{
  "hidden_size": 256,
  "d_expert": 144,
  "d_shared_expert": 0,
  "normalize_top_k": false,
  "balance_loss": 0.00213,
  "optimizer": "muon_variant",
  "dataset": "wikipedia_en"
}
Below are experts of layer 8 (counted from 0) of a mixture-of-experts language model. Rows are named router (the router's row for the expert), gate (a neuron's input weights, with its number), up (a neuron's input weights, with its number) and show model dimensions 0-255. Each number is 500 + 40 x the weight over its row's rms, rounded and kept within 0 to 999. Numbers have three digits each.
After each expert's rows: a language model's description of what the expert responds to; "comes after" lists some tokens at least twice as common just before its tokens as in all text. This comes from a sample of Wikipedia text that the model never trained on. Tokens count by the router's weight.

# expert 59
router:557425475459525460497504552542508554444554460474479574525496483437519489493539500501561485496538476446590475482484536485456442577585507504513531525518599459563445490554486489529434494562533488482557444429396467479556489537471558447477551470505509455437564422473510526515501512419449466492492516483493466450497494544490470498479550454468502574526462495486507479497442492466491535546521485460444500447414482429505473497492487540541484513482434552445486465515501468473515469499503496526604523556538475447527491498492543445506469495481511551556442454543516544439544527510485554489529406541523530459439475574490556472512512462490547485501455561549479515533439492501532482404499517464512608483522483487479521484474485467452502525496497472484531505399504497423505490539519417
gate0:476501489496525441538534523473585444529526481535452500492491484466515496464461478472496435548514499437520428441563449468516522483456504450459490501451464549494435549512467477534497585565499470539511486509449483484512455432449493550505518471482532558441509460502576469515486544584448507553431479504524535454452514567514428481458545475571507516505446562469512475537490484452512534504546546532534496606430488529517488459497480576455553512524492527512492485509496556574470441533604494448428485549527478492499492537535563467535479454514543554479475551529443555497509604451421493487451481473542541526513466476544477555478560503497506473503548480492457556523538523479427545524529448490533526495433451575604496494468534505478452508489505493475420485545548466590511466525458542
up0:496482530478515427444542537468565451508547553488430433492435482492533450440458398556473498517535529422512485459555474481579535511434447454445497483473515605526444500542453469563494512584420508458416518515508504524617531463443493559494488510477500491487464400473579497489520524514484486501485460499507503507522519444524401470499525455511542466524478514491489532547458490439495541496500587463491510563498528532492453545480524530461422498507514508574464506480548498535506473482494552488561490611486502508543506525499561469538487548427502508480550530521489564488480600497457461491495485508534481526597473486489535446483524544457451456488504462531477543511546473449489498465479417531402535472500469501486473517463540521561494541501497561483503505527542483515546458560533507
It responds to: Table column pipes
comes after: " ", " 0", ")", " —", " 1", " 2"

# expert 60
router:537462575540541432460463506508574574423543511527481523472490489470587505479526487515432483495530508498507480545503493461517509535471502388461492530447551501494457535526512438517428487495429581508501449604440475459464553469540530435459523445577580511449502459479512506514558576464455465490484540515504437488498514533423480515539510485508495503543546480481432449540465478451482504492544535440436488500446474489463473528496535493481541455487454476521459455535505500534497495547505485571489545492458451519567561518529452472500509482511521486550520508559510532475540485519548534569486451560529526443562474543500557491539517475454549516538513525549478422568458501597473502471502466496588522380476505496515537518494501464453437414501492456475520508550504483460466550547498407
gate1:431483501467529522525526483485516495572478489465483458513530592479448503487490563445527475426517492525529447494487459525500537424413550499503476482560463494470498555459459507415507523479507471513475492539472489469558482481453474524476550470476515419541511543415503475554556508567507543570465530501556446548480498464504503456539535509478502460507513535415519526579492441516470502497497446475528466474550528559439528509519511520486536563554565512492442510476541470517465534537557485451532455539447521473519491492492448462465490529470529454464422474530538458465455492572473459555466574429511494473441477518526539522481483521505499417510518493494497529512493497464426607559543440444587466481532447521444462539534541415458447488478572543504498543489529534575400512414525439
up1:522518515458491494558425469443481508465569492444488529524468510548547553495480554558482439551528498457438504404468487481404465485427479478461515456503521434571518464475533514479443465440486508517511517469540555578520470515514527466526527508501466465534479539517483512458507523489425457423519535519513500507465561566454522530484476537508500536556494464590496566492467462476482444475491506513530478569516517539568520525553508539481532438516502457564511463477507563586552457446482427493487450524546400473495435550501524537432518479548500476510536525539497463442530532550503493606491538495468436479483522404499502546482527523530475515439456510487497462511484485571477478503487527514533462469507570466529560482622445498494476483474528476486509498535433511432506431473467621
It responds to: Abstract nouns
comes after: " the", " a", " in", " and", " his", " an"

# expert 17
router:574491542418460509501467558585520523521577533457540536513505515466503448447535597482485484503500525475478502559476476541420500571560577465521451548434537386549498492455513485519432515509474556453468485520451494539542523519538503452461515506518465469503490523495522487488572502502465535546535515492488446497440575472436402459502472491437496459492529415453432429486421490509481504538558520411498503469487472466553475477493508485502525519546463548421502499525534443572570488407492496460538523504496469404506515518489485509434559543521498551517460505486484543531490511463487417584449459490502504476499470506551506539487490482521554495534460475534470464500473529516478488386484493509570489491533448464514528473482565467530440427534522465553486557493558476503516558547499521
gate1:560493465537427561531494470505503483506503469425531507491503493560546460501477503534448512547504507493521507475492503574510470518579567475541535501423526481543461571503532573513438536478538487474509534522481403514522505478519443518499495586520525484517511511487524511527526447536575488501513492484464474418511541441520530450497493450517425531472483494536567499445469497564522509482485408486462460447469490512561507465590481502533572484468443577467488526475494425455498475454501448504538497506567572475500566472516516478497508411526506507507533451506567477491511562453560488515456572562507607507461511538493464436515471540520528406525508491522521436509463428523416499535548373496554547463466515492556444485469469458519527454477537476532413489527457476470539530513540569
up1:553524482560459558539473519513452516482502512507506543411510446516510473527565489478513490495507524539541506509522531584484415507529497529504566456463574487527514452451513562466511538385497477523518485476473402470550543507526517454453438529496488554496508512431514411507506377540513523420500434538465422453524508490595544501517536450549515457498554488491509533487495508517513452474473551503498434484469578521519550503508486530445541481471467622435490513542541482502530528466470461494501474533544547524465545452508474507505530455562522510499472455534507498511532497500626480512417560501507500519449507495441458459484424483446534480459539550489544437503458508524463417513535494571495589544523477522501427504535485515557482490534510474493477494532433461499492588489553512
It responds to: List line dashes
comes after: "\n", " non", " co", " al", " All", " Al"

# expert 57
router:531504520494473404454470490514605551437578477486489585496470509475525462449504581526525440522467467572517462524468542486501439541471479476484478503485571503479426535568446487504440518517478519463489452556468449520528533497525504518493502477518532519441529396446491525454531587492502463483543521502475396528513501536515499539462526483506500542596528410518477464531456583479489462492513529469470534502489492501525445524458504564471465463552414510460454471563527501487529547493494456523539571520491480505522525524560502529525544599525524508510519510501474547522460495547524513517444472473523494464464465566509543495487464471495566517484459522530460458487451485515513556509429488521588518400430488492497475493451430502472383424499495479459574532529549478466412528494530439
gate1:516451524547491496494519554502537537563467500501553487438501543485536533462530521499522500496529559538528543479428459494495479481492537487559494570539432483449467532433546480545471475588559455481512505512494488483519538523428596477444574466551452545473494521524498479487560555545508524474529422538477556452491496546469422500492546581516614434510536536503521528519502517497507506545544494549495504482517553515462498484474440496526537503542485535486497434572488571588500524517511564536528519545510411545505449495503472450457464592451508494481471542603440501488529442501476432538487519526456484507511443474545485562517540501534504495528484522455562578511478490536425484459472474454520536431470452432467490573547440505562462562527540506489563559487540472504483448507561432
up1:478544535579530495472513530474562458555500475456542439460537525451481527505511499511473513564474482525461546438475505485497499555459505518495520499515460489547469547556470418512467473542575456522502508504437528538515457491459565422420530471560521557509526509531460543443545603514539498473563449576501489495484465506461446478473504533502550463487467473458541534485454492593547489527522546528507504478482486537447544579499460573492533497509495492469450467485461508510496556534494530451513536522442495629468412495497536458471456439465482517493484559561505474460589524529464462501495527495426528471568542513571514549528534540474497452494496519578464523466498436511430515494501484482559475517444466426506584469548469535540463558495489511434520467515573548431479417465538435
It responds to: Events and installments
comes after: " the", " first", " this", "th", " second", " World"

# expert 34
router:557444554465519441476468517475573525410550477512487583544495536438578460461511517543469535517511486493511451506474499422450485538514520479470460488485559407530451571526430479494410487496503567446484411471453461472542498523464511489472569462539566460488510469460478474497576523487407558536565511501509435492506511501476474485550552457499497533515434480523477454518476498473496521467518456434446461499451464441522467515494538488479554523468416542477483432548460469496500476476497496533522518471544463472560552565531507488469425497573529536539522491538487524462561501439504523500473420553504502462496459610522526487474542542520582506479486526557481483562403486527525470429513484472471538510508544436518530505458472487444451455486469447487554497512470510421504548513523419
gate0:504496472543495451463468467498434484505515428439492455515551441533560510466519529515533481550472471481511498507487568511497530512532493478503448566455481533552504527472470455461464455518517528469474424475430396461480540517541497525523509508512515518501497500510447554577474442431514464502497464458481486418514526482513498505491512477543486509529432539475498413452503512526486434462593451440443476541488529494522463522516519434513562433542499429519453503557532470427499529513411494526526552444543470509547527550497543494503535402527549519527514462490485527488507498510514496609490577551603514457423544542493525481441513431520473555381451542481511441470488547558514482462487578452574543497549468467521534521495466492516444508399510489483553560481503541474524557517471475
up0:528435553512455454552549468492528483482447539426438427441537533490441503558477509443521510516442507504528465566512496526531520469480508487483551559481538549507539557513481488577464533470504507443520480422575501536526573464480477474523471519534451574528482548535506509482470500517461481557459518538489478496456495457559461470578506494487492535483525498556600502502529539516482385508541402457482503490527424576465453580554473433551528443488494499475524546575450484528568507494473526502465564460585501525541550439487531525598511456495552481448476533453551483491459514517440549470504478496552465481470463454427471497509557518454516493500527505555491536492513492476427506574502503480552515511548513474524548509489528496538526455469410420509580532489471544484502509523499412
It responds to: Clause-linking points
comes after: ",", " ", " which", "\"", ")", " there"

# expert 39
router:544507548474537399514496545498564504436508491505528609496509510469517472482513556496531586583515499543534489543494516503430502582546566453489440514485552484517448508476496501446415521525527504525518432509509538472495514523537526525489518466500542551486447512495507506515554523475439520519508526490501444512522525486474500479473509465452503632529448453444473462567535584467531550539555457454456517460468434461496478503531543456481436461519466534483475415576478532504516510518463543517561525542507522477521569544584571493491473468523547448508534528513468518465472473505537539515444454532576512450471491548538539509524458485451475538501497607509460384506445472486561505465509448510565544505492430450511544495502492510512411386576498467477508512476503479437474522508524510
gate1:517534448461427407556466489448431539529568493488550555515503512526521525482561527454570520586495577553460419492516509543459509462479523477553510467441512496496472492498480437525517491451599489474489460516494532497457535490486518535435488507467525567462533494511434534485526521410482537490482521550475518524533514515429512511528504449508475438500465552540491498433492536434480549538494455595495472571465544524542486488535430449481466488470505439487493413498509538512425477501499453488501500510554477459514494486482451515457559454509484481519528542516466523575462558614511523509499484497434474485584525481455457480448505440501468554474452456521449429460488504536542516554482570485534531490456527539515482416492492526418461502468400527460503487495503556481384460521499436
up1:485435532475544545413478542497527470518427458510455459524535515436473521516505481520445487458491439559517598542507447464485471540564438538499494574544511538551524491473493531509445459506499547513519555515506513473535501471501538469554518469582460437501465526546551502516489514574448466534493440487525474482492511529609487443502486534476540536463516476521529535541518480513510451504517543410499509467517458471438479474475544550526561487453492530550514546532483457496548480518439537508515478501431554558497479542500599458479462475489485508501458468473505483419514457391558512518514461535525506502436478458511546542528542530500523454561473559489480578518457463489448507408532452470455493579581490483494475608506493467569532521450553489580559556516490493502586516481538577
It responds to: Dates, months, years
comes after: " in", "|", "In", " January", " on", " In"

# expert 8
router:590499545487500436436494525540522583504536474476502550462569465539586511476516539525528519461538522501534497490524548460440532517516566480659504493487540453576489512524476464485470476417508451496518452537412511464517516525495518423454549486516542504486500467485531464422456543443463495483534508493488479426481540512524452520470472442538443508482440548510456544513470499462561490536483419534526471496518496419487512532479526493488530533518485513518513536587480513533492498449457523513537455536465431480528477463608495462489507482576533507548514512511428541516556487483496493483436442556458492436551457533557520497511445467468489528487499581535481460544494531531558561466548460521556550470559495467554509489469543378458498443530493474508559516490515439505500570558522455
gate1:611498534573467510422531523537594497484484551448538516488556528539509542507501434457492496468460491545512435500437481549526490509487537486533480525444527448538467510560474487552459439479468498568526485500473532483529505506408488471496451505530492638522534485495550442464511558452507459502555500481497461441500581556507441575491514490552504535500492502490527533461438527471479516507519541466565412402478517485515482550463449431530527511528488458454413449507485557527469558510516496535523499441534510580493559451490420476526469570513552507482425476454525492463536491511511541549516507526541518503456517472469522513477464484494525544518517532479507551539525486546456454529588451467494546374488515564573460515525504410539465495480457572472512474488558501520502524521482536
up1:426551438438554439499498545557498468565483479499416437531517517506472426468488502589475538541478465469560480557590531474481501488510518517441426438565512561521529502499512546466447561466531514489515520503534535540569510482506463503535516525541407387510520474493513532446441508482500593524498557486578559478521480484535486442560491524558519551455497506464504486553562454534514555450529463501455551501447508536527532498548466500483525581400472481583601494526454547495448502517529520438490455525474507536546472509469533558477489508475501584536490472559489567561502452487500501499456503483553482514571568557511492461454525543488507537530481490501536472446494542438546501497550482455523475563537486488522477492474508585556514466470491467556459514485439467489505550529520488
It responds to: Parenthetical and table openers
comes after: " (", " \"", "\n", "-", "/", "("

# expert 29
router:574560603398537462521537554463548606462544473470445598531544461503528455453511482504484510452517482415461456595493493526476525567542513483549469548513524514535464497523512460460507522450452549453561438508489474414590503484465556516441480534532529461512520496470514498504603490489475494568532497568543473472499540484533505514497495464485491518481542487501505484524455477499479471508463524432431455509490525465499502479477522466450513463498482553471457429532520462490550450498475466555531544477525451456581521451488487506582515539631519512514476538513446573495479539468492523567477488525524479484550553506565485488547453486522532540581506545508454426560524480548539573417486481530534506489440509466471486511505486459507548481545511447518563535454528476473508565479520506
gate1:491505503560510455539521539544527494488452589450568506536512504506456457468482471559487560490446453466527527545436588515470569521499494558540463502472440498551503503474558543525549510482434519530454477545504508430511478516482481496453469536507549533549488514502455534466531589473482507478510489503558490530509490495481520438457500511455469581500523515542490482462441489488436441474460469530510488513493541474535454399472516472410514505582510516507519462523488510521478452524492480504586500501499506443523487566451518560509528464464511500533534496426517473517451457464531517480398568450488592456429485463495492483546459458535540515475495535506506492509514499469571524458559484462498499551505520419594546602503515433550539602518619545520496526502564453491479439605494470
up1:555484528444585523458498444524458560541489459491447519454535467526490554504522446464533426472446491441512474498600505541468501535499542451539515434567488473481526438503447526487449560482471524480533531464527593502517488571621456474496597435488541514415481479513576537511486541520506536475444563544467510505523515491532546503495510433501526465452571420508544586514477492510513496468473556448423474492489525510517541520523489542514435499488450457553485507479462460469520519524522491549480528483463380536480536419463536512439405524516495542452487517484514488497560555475505512488547543562553470530563479494526555466441475487487518456568495468547490485473490506477418452518406552524518512441473471580507522473528482485512482492492457492497522502524490510442550538444529533
It responds to: Infobox field names
comes after: "-", "\n", " •", ":", " Binomi", " Type"

# expert 41
router:566524490472521441465488494486531505434512447467434520512497570432540517447573591507592488498499503512503447475426512520411536482545594453492550538445540450484502496543471526530516514493439525431450495425452402483545572499472587498547527432534472505439531519495455459468540527519443478501509507475530456417460512507562418505489444514424451484571459510506475494552471517422513536470510473461495423513497509456490488544467496520461576511497492514496479524551496528552511510467509485491479479539467441482531499496525472518542490501510590543535597495534496543484482475508532470561463458463483527544483577543535525438534537401532503511525532535521497512505423431568522519462556469500522512445562495424495558508532495467434466477549553441514497475489496459523542511492539501
gate0:481551444430471432431527427487484437505485522490471468508546537508545572459526452544499476532508519410467517519497421524529406471555467433467485508527556469538525482556512574470523544473448520545500458535447523504530537475464519464472505463497587479501438521459535539442508471557444494500496484545532564450503478514517474474475465531464422522519447525510471490533508492530489491631456460429486339455474515512576486458442470513527502512458475496434486518529505473563540538497523499482504587495512616483476547480522467497491452528525528518536471442525516545505470434478492539530533449529446474430517502548443515499530478428484478530506490432465525497448457567484475492467535461537509513444493536469517510530511415468445493530513468529576501552496462491566489539535503465
up0:463456520540529565603502571531530517458542511517492497518529510494494415502507531464503562470506539506517439499554566517480500512473540563459554505469422540441438539450500429533494479530502449489490499485519478447491423524463496540527487512515452563512601519560446505569433500496485526558483425535488429591465491477471443519591529553474537494468545535530584549456488571477480520415460518418525523503537462489483525490493430484532417466484523515537521479436452479436439493508516486481543446486507453505505415533494505479432536548503465488518544528518520504524584488493509477441491498534498498520509445429567432544446500507564476500489477563527463494476525465474524514520474491487464529512536417535493493555501516491521464460503509412424527466468544509430507424421523525
It responds to: Mid-word syllable pieces
comes after: " C", " P", "C", "S", " S", " c"

# expert 62
router:561500566466545521431439539555573522437491498461529540561459523448505500420585529524514506468502530513545482529450531499473471542548536467514471502495491446521520545538524512488417499491573485479508473546455457459521487512432462455476523481529473516462521471443479460441521494487483540490570436495452372462521521463505541485478516459488488551541533496525492446447470522487490507569512518462432506504470434420520469556492500527455562478500478506547506466569515545529486507456472451499534555539513462503567549544586543481539486490513527548544456462473528540453578526450474471480489447536513470489460429539502512423582444505515566604470467495547482467462509512510483528391555531501525507530587519403493543540543510495450482525466541447495498539506547464498476585477503443
gate1:499435500460508469520509567553522490510480500481504500459491411527520511490590533515527485455449456516503455572502408586461502553487514523594543515504501504513489443498457511511541479591432508442519524493480472506498532554498507474503450499470527542417568519516459532477513486488470568535501485526579478403550454526538509541480476439503556453478450529506467493493591497455475477549483542489425503432490470464548486466516459492495449513458540591562502471475542445491478517459420495529480450508579509545546585543488465468483547431510507537533513458424456524528519521477524501488485538502455509443451435610530505462500414512532422474496511536459472477545493448545543545507502470588507490444535530513618539525529512501551460541479518520551530475503542478497460523530554480
up1:514534537477540504468498493511500558504513500461475529542507539567474476514529441574464419464563564485604442447487483504574547517513455560542399519509473488524551513459476520512447570530491488429451530503468500503494518493501484556531477528479494479483510477510494440538490513546537512472451488517529506558500520484545525489518566495487532528517466464527483538562465456553456521480606466455447480491539523471453472503484465492459461515512454563487503510537405512509560507490474555500518477423519597494479447455471516470615494503423518530504474500537530465479458488426467547506563499498444504488460565554551431494456464549505563525516492489527466440464462526505477494561517547415498505515540580499413443516482494469520579490466575441423605564520516539555491486481566500
It responds to: Coordinating conjunctions and commas
comes after: ",", "s", " well", "\"", "),", " life"

# expert 23
router:556456526530471446449503563457520516414544435486519552541535463414533440470584517548530441499514433513482453487512553490451494520542529512532517437509521487488472517539465502493375509597465482521543483504502462490525441533457524500509528496447514459472476485482553523462532558477444454508545507482513428515479482475460462451490544473463460591512494439523464500520423509472503493519530428450522478569516481448536490545520495488455513525453478581496448469598478513511446476511459477557583543519511429375504558550500520539519459532543496567532519499498448533383492512517527454506498481554509511411509446513506557475545548541443551514474461559524512491540470552483473515426480510471492542501484557492499540499510527483474449510493542442542498483495507510429467490537554421
gate1:535581468528407516489474540587568509484508576484488490499542468494449384523445501493578447483497476531450526499439543455548489517454516477508573513465474523525544520555588619466554519589483484551520549483504513526530463480528490477530457550519501501567492503535475482492523397450503480523458496468443492467488478552475433491467469499512528529505564483485441511533521555500420549544465552517509573510463525446469455485451503567568522496582477485435509513559483575425445473484449482470499513437460501520550432533495496518498452463477477489506549558511452569483521458444491490487586493501553521530463509438447526494440530512508551530525533514562529497444499524538540466412475487490428511521515444481463536556478508537488526493462534448488496461447490500472553505467538476
up1:557480489474482499498519573484540513521467523522484436451520483499438483515569490469462589439545506507394448527536526536507447467520501458479473543438512501486434483522538437531570445527494469541524513506496605517460420467507505459525446542471540491537498556534522518499488477465529526484501500538548483425501581419491487509471469474523469502484467527574521442501481506557494557471430507522510487496472516383435499476530514489479533462480552542507454550486500585527444565493523521531514530496451506433457492505466541531471466556520456572552430518518523488510493478427528451444489564529526526582456490461529525504586442517562477636487500487460491512567529551451478517540452495467507497479452451516511546567492490507496491467565575449500436477522502566549520590508502496
It responds to: Sports table numbers
comes after: " |", " 0", " 1", " 2", " 3", " 6"

# expert 11
router:551487485472453490476495503562458530452514455510510645499522503482526512464494493497466472492583531462495447488487496518396433538523508445562543509500524513454502495457458491519441535482489470518513439542437414500516576512478509436512506423481464516559442502439549513460496544524501427446600547547525487506487489464448520444463513433479490507529508420526403485478463489528525537567545522488490458464489553426533495459489582562450526504476496535451431533510528538523539497464526529545531502534405505456506457528538474515523411539528541537551497502629540499468551456444538500468489442511494458449489477521580516448484459484470544525499447491532485492537464556532531479485519531512579528431569505494514511571493458476449440426514522465536516472499472509510511531521515507
gate0:552525471539524493501558579549461515526488490529539540486403509543576473480526421518469407567407504520535540464436497559487488511545540436455534483461468543483471454449555459440501538434463472492508467531447498487576525493573472458502525558521465498588508516483564394470490485558461469498463525496492524553502507600504553522534500500585512508545472478560497469472480547483495567500499502480473490502497541477447480503459493468428540453525484438509483457481502538474471465464535521547489502529458497475431476502487461451519393541510508515522477515517481502545488522439542541474550486417425519496518461510504535478426506517525475500474430493500544536495446549533411496492520428478426465472521436479502511457490490469496482456539531452472547472573467452592460501519472602
up0:522535570521501556565550547585486498518466427509491513489522497515571500443527536427499434474418548468437456473497432593426514550574538503438470452495482585494560467475496480477481534493449469497523410487447519561525421442524456495483516533533492500521535480545552529485480519496508482539480493456523489516526543591518593487538516534545441499491476461546463477466419504463454561565487585463472501518521531524498473534477473486522505517536522487522500458471468499462572469444516470470501525548492430470485480511490494432493453520502474477526478533540493456566495519484478595450534462443471489489438466485494460442426552564537476452541493526544488485502407522540505537497516403542465471461469527495441538493536530414558465521540501499484479453544441433508438475467520534
It responds to: Mid-word s pieces
comes after: "'", " O", " I", "(", " U", "’"

# expert 50
router:497502484485448487449477578542459536422528400518512563510505448499538489492466503517455501499560511512543477491507496488402482536510505462541549518549545504499491504459413473508477514425474553498511437526454451503518575566525517437527548489473532510573462455471567430447489566446547455465581599506517512539488473445442503454508462455481417527543485419543481473494470539494547499494532480495499519558454521446535494459491507488510513546434460553545472519450493473507494498488488470519540480466445454506524488548521539482501469516554556547570502513604495528484483465493471538472529505545523473426522476515541517402434391520445552564501459485513443504576467543490542461450497532558564536449544533499527539569509491447457436462452480518543535459503484458451492481532497457
gate0:459537485466540434491471530479469488484549501565573471501526415494573563517524555528481502456526470503532453533525495415442450548515472492565585554522534505423475547445491492549497476509441549494453478515429517454494540501482555508497464501461529461543474519456508526517461551473549501564609538500502472563526464424490464487513522514470426521472481455492473489390563521470508506514477500502497435505520537550513456447518474481480471570491490508589455513421466546498515486506492458478557518477517474479493524527479569489516489553548565516494494530528470525418516510556555532547554508527462441472507441445520526508518413476467448549476542506468474466524486466509485447484516516531507456589501503553591544547467398458515471465529476485551534476519420498431433453430550456
up0:536512489552528519532451522463535492481546477532550534533481527431492535479510634555440529494472565540510484498513547528435508472519468483535463445484534470463537498494465472477524489515459438436505470490523389536515488513496441534413541542503501489563520469496509495413462488446444482572547558489516509484618485492551517461498469493524510534485522448519499521479497521542502491513516495529422529448468532496485453422457526500517513492463472567544417483533489456564555525481584493575545485470459518476541491433488493461510488459498427476461497500461528431522529557547579471543585534597495509512475511447554454434509529526498484557496443448465509528465564524474474497483528513487496458497581531506461526523438501403495481471483599487580435537480473530449455484488490439
It responds to: Letters after apostrophes
comes after: "'", "’", " O", " Ni", "N", "I"

# expert 6
router:574438549520494415450508506513557604421608485513600586531486467467572498351497477456463511505571522480582517578458499506527491505491551457446508551430562512487465482521462480508458477495503517476554443573430481507446547481521561484485502479530516556518505478441540524475546546521460504487550512520482458496507540501469524510472479526498448531527579499478453483526473487490477519503546495504463469527428487496480512532417504489521541526481449522510488455526477502536498482506513483539525539421503462516570554537504498448469475534548502475551530453538435533500491502443491551539443497551564527475529485530512548503542514488474496540488457508539462455517439500538543513489504453441557519429456509465505513497463504406484388475491496382526516534513507502489471590524510466
gate0:521472440520572521439545510516515473551526499467478411528474548496518558534505483505509493472575528534516544571476385491502447521513457411469560580464511501502460481537471466457535491536545525445517486476509455444531498521477560499553451450489555544461510542459527475512399498548444530541466439541532526472461513452510438535496468559470447514504444520495512474527526490487457481478529438477484554549444479503517535561507507454522514480543483446478453519519468438493541542472509494497541515544560435500532533536565509513526554419532598506426481566464480563505474484491510501584615450469486493564485519509503577548576489524481487458489501456484526510445523503531485489457537494451555468525444520451545454537506474515424482479471458481493482508469492555571408418469487570
up0:519388465467560479440522528555566542575575461434499502490473505493480525478528515481514527462522502518541559549487411465572427507497507447505522481442516513542487520610503473528504486473573480396500494449449547489475550473482527514513469492563541516522509535528491497529463492581441480478430551527518548463567531487533454520467514532478434513511533493504574458492523428470437448450532429521483507506462521472490536526467535479479562480548485498485449506496506475438480486458493523401484538539526453553554485523540500507560488486564575484514547493482521490530510518448499551558468420491525469490477553559509550552546469507458524481452471475506510523442453505448454474492513451453539462521396536530505422488460479493403444509471467536406513555475492556578467484503480507
It responds to: Concrete and emotional nouns
comes after: " a", " to", " the", " and", " his", " of"

# expert 48
router:540504534423491389422502588468531512507490411487490532525445414493539429423499499479558495463485509466463473537527496466468485573527495561530455500505501492467489483534519565488504501468447539466541472509455509476639476531463542545478492510444544526490523452450479503488498548446419501497537492539546441478497487490491455546504498453516499547488533434450445520550470484437505525523503513465465498512492534475495463543495481468518441507512452498462463379527481481525507451469475457493517519468512475397541503600527539458487489504516499520488425516590477548497589545440521528540467454487467467497514547498517538478472456506558579472487503484521543458517497543558584524430558481481497518409491478438519490465444560520465472463519541518555524505495540530454431522532599489
gate1:489485521537477439407479463512498547581446466500518589558499460516511524571478517547514445514500580501564535600438518441573474467502504499459454431467418552467525473486522566453477411486494495477519519500401461479441510519502571448571508536552518473445548494506458483543442447523514524558534555510494536472506544544463471463440513523466496439500516531528475521475516480495532492566531504491518527488532486501469508533538417482486493495495524543513526435532536569587509466527553544443533540507535541473486487513462485541429583554510513531417501476589497601472507493443461496544517465542491539501469509537519519508532505459418522600453486461544535543487439508556510553506520471480530472502508493469524478468513519456526506526395495529439468559499462536547457482515521527
up1:508435538494546515490438446522512471506431425405437436500500506452434511534514461498552538447463517490528490582473492552474456484514524495542465441517450508450520485494497455455502491497532502450409453539571518426533417450507505472497482524497501531440534548481512428443436502574496483508480478450474418497442494485544450507442475488492541569518513497552551457450533495532498422466504452530476507535494468435566430519476451532504505439554498538489510541514506502485548532506423495471460492517412504567523453510451544546564500493370503511508493501541492460490511504472526510454537453554435498488482515499475494483539476502460486503415570462498527538486446518587488532482461464515439455543476553440523556474480481510576406478472557551439473543478495559510516539488520555
It responds to: Taxonomy and chemical strings
comes after: ":", "-", " Species", "idae", " species", " Family"

# expert 4
router:572444584483458454482507523500595553468505505541509591518480496463546563449529508497495532508530464558536420500481499545464434570506520431536499493491531467485539528507431467475524489441510494495506419475539467480534582540539568475391497522558462451417518470431529465509529511520398491421496482513508525451482559514463482550504464452540426484564523478478430497517479529531510507449533529471495521469455496463458494482488547443506523474513492499463483493519502508610507529494517461544482583494489498519540592472535451511495478539556592503473507500540494450477526529475477515499481402462452540457503491548570520480531492454479517490519501504577484457498447518542473510487551529537561561402518445431522556532419523489501460520541485519485542448484531488486545552564525456
gate0:541492493495413466455517487442432511576471542548507507520549528405604486535488476503515467509502450511535482487506512505496426558480461450572462476482494448547543452456430479461476568478504559499480481539482470482501554515510559499474478425540486487437449464483497482497542454472486482489504544536531511447456479500568479471520568528515457530608542588539470510525514492461508510542482502444533489488471470415400472457426535424509504484456548543469445489511514443491493508434514473434574450431495428409498455460474551596512522445507576494525488483415498502465529486470418516454494432505503513485474554509519524514396509487450497518479419532551438454486454501515440463467466543466554498506478577512497464556469539480536472532518471501483502530493531503528481514497531503
up0:474521501525592476497474524550575487462502506505492493529489515543378504499587514519541537498508507474451516502498543445520511435442520531462484532541478468449413522508514530479541528489527491494502454450578517564524449483520452479463462476396483496583510482486470502453436529484497496484478445472452458557529553494429476485444497513411528509400446455421427485498546507547455480482534506583482492519549520582562532510544472517533549466520535513568598527507470533496528501602493558558466508523553554479522481498540449451494502515502512520555514505523465527569496499537612505564558521513452503508462453450540458517584558530537536554558584524511524530465474471457509502534559478454492509506500452488491528462581430487518490499484538450480530468497505518477542450475501482
It responds to: Word stems after prefixes
comes after: "-", " ", " re", " un", " Re", " \""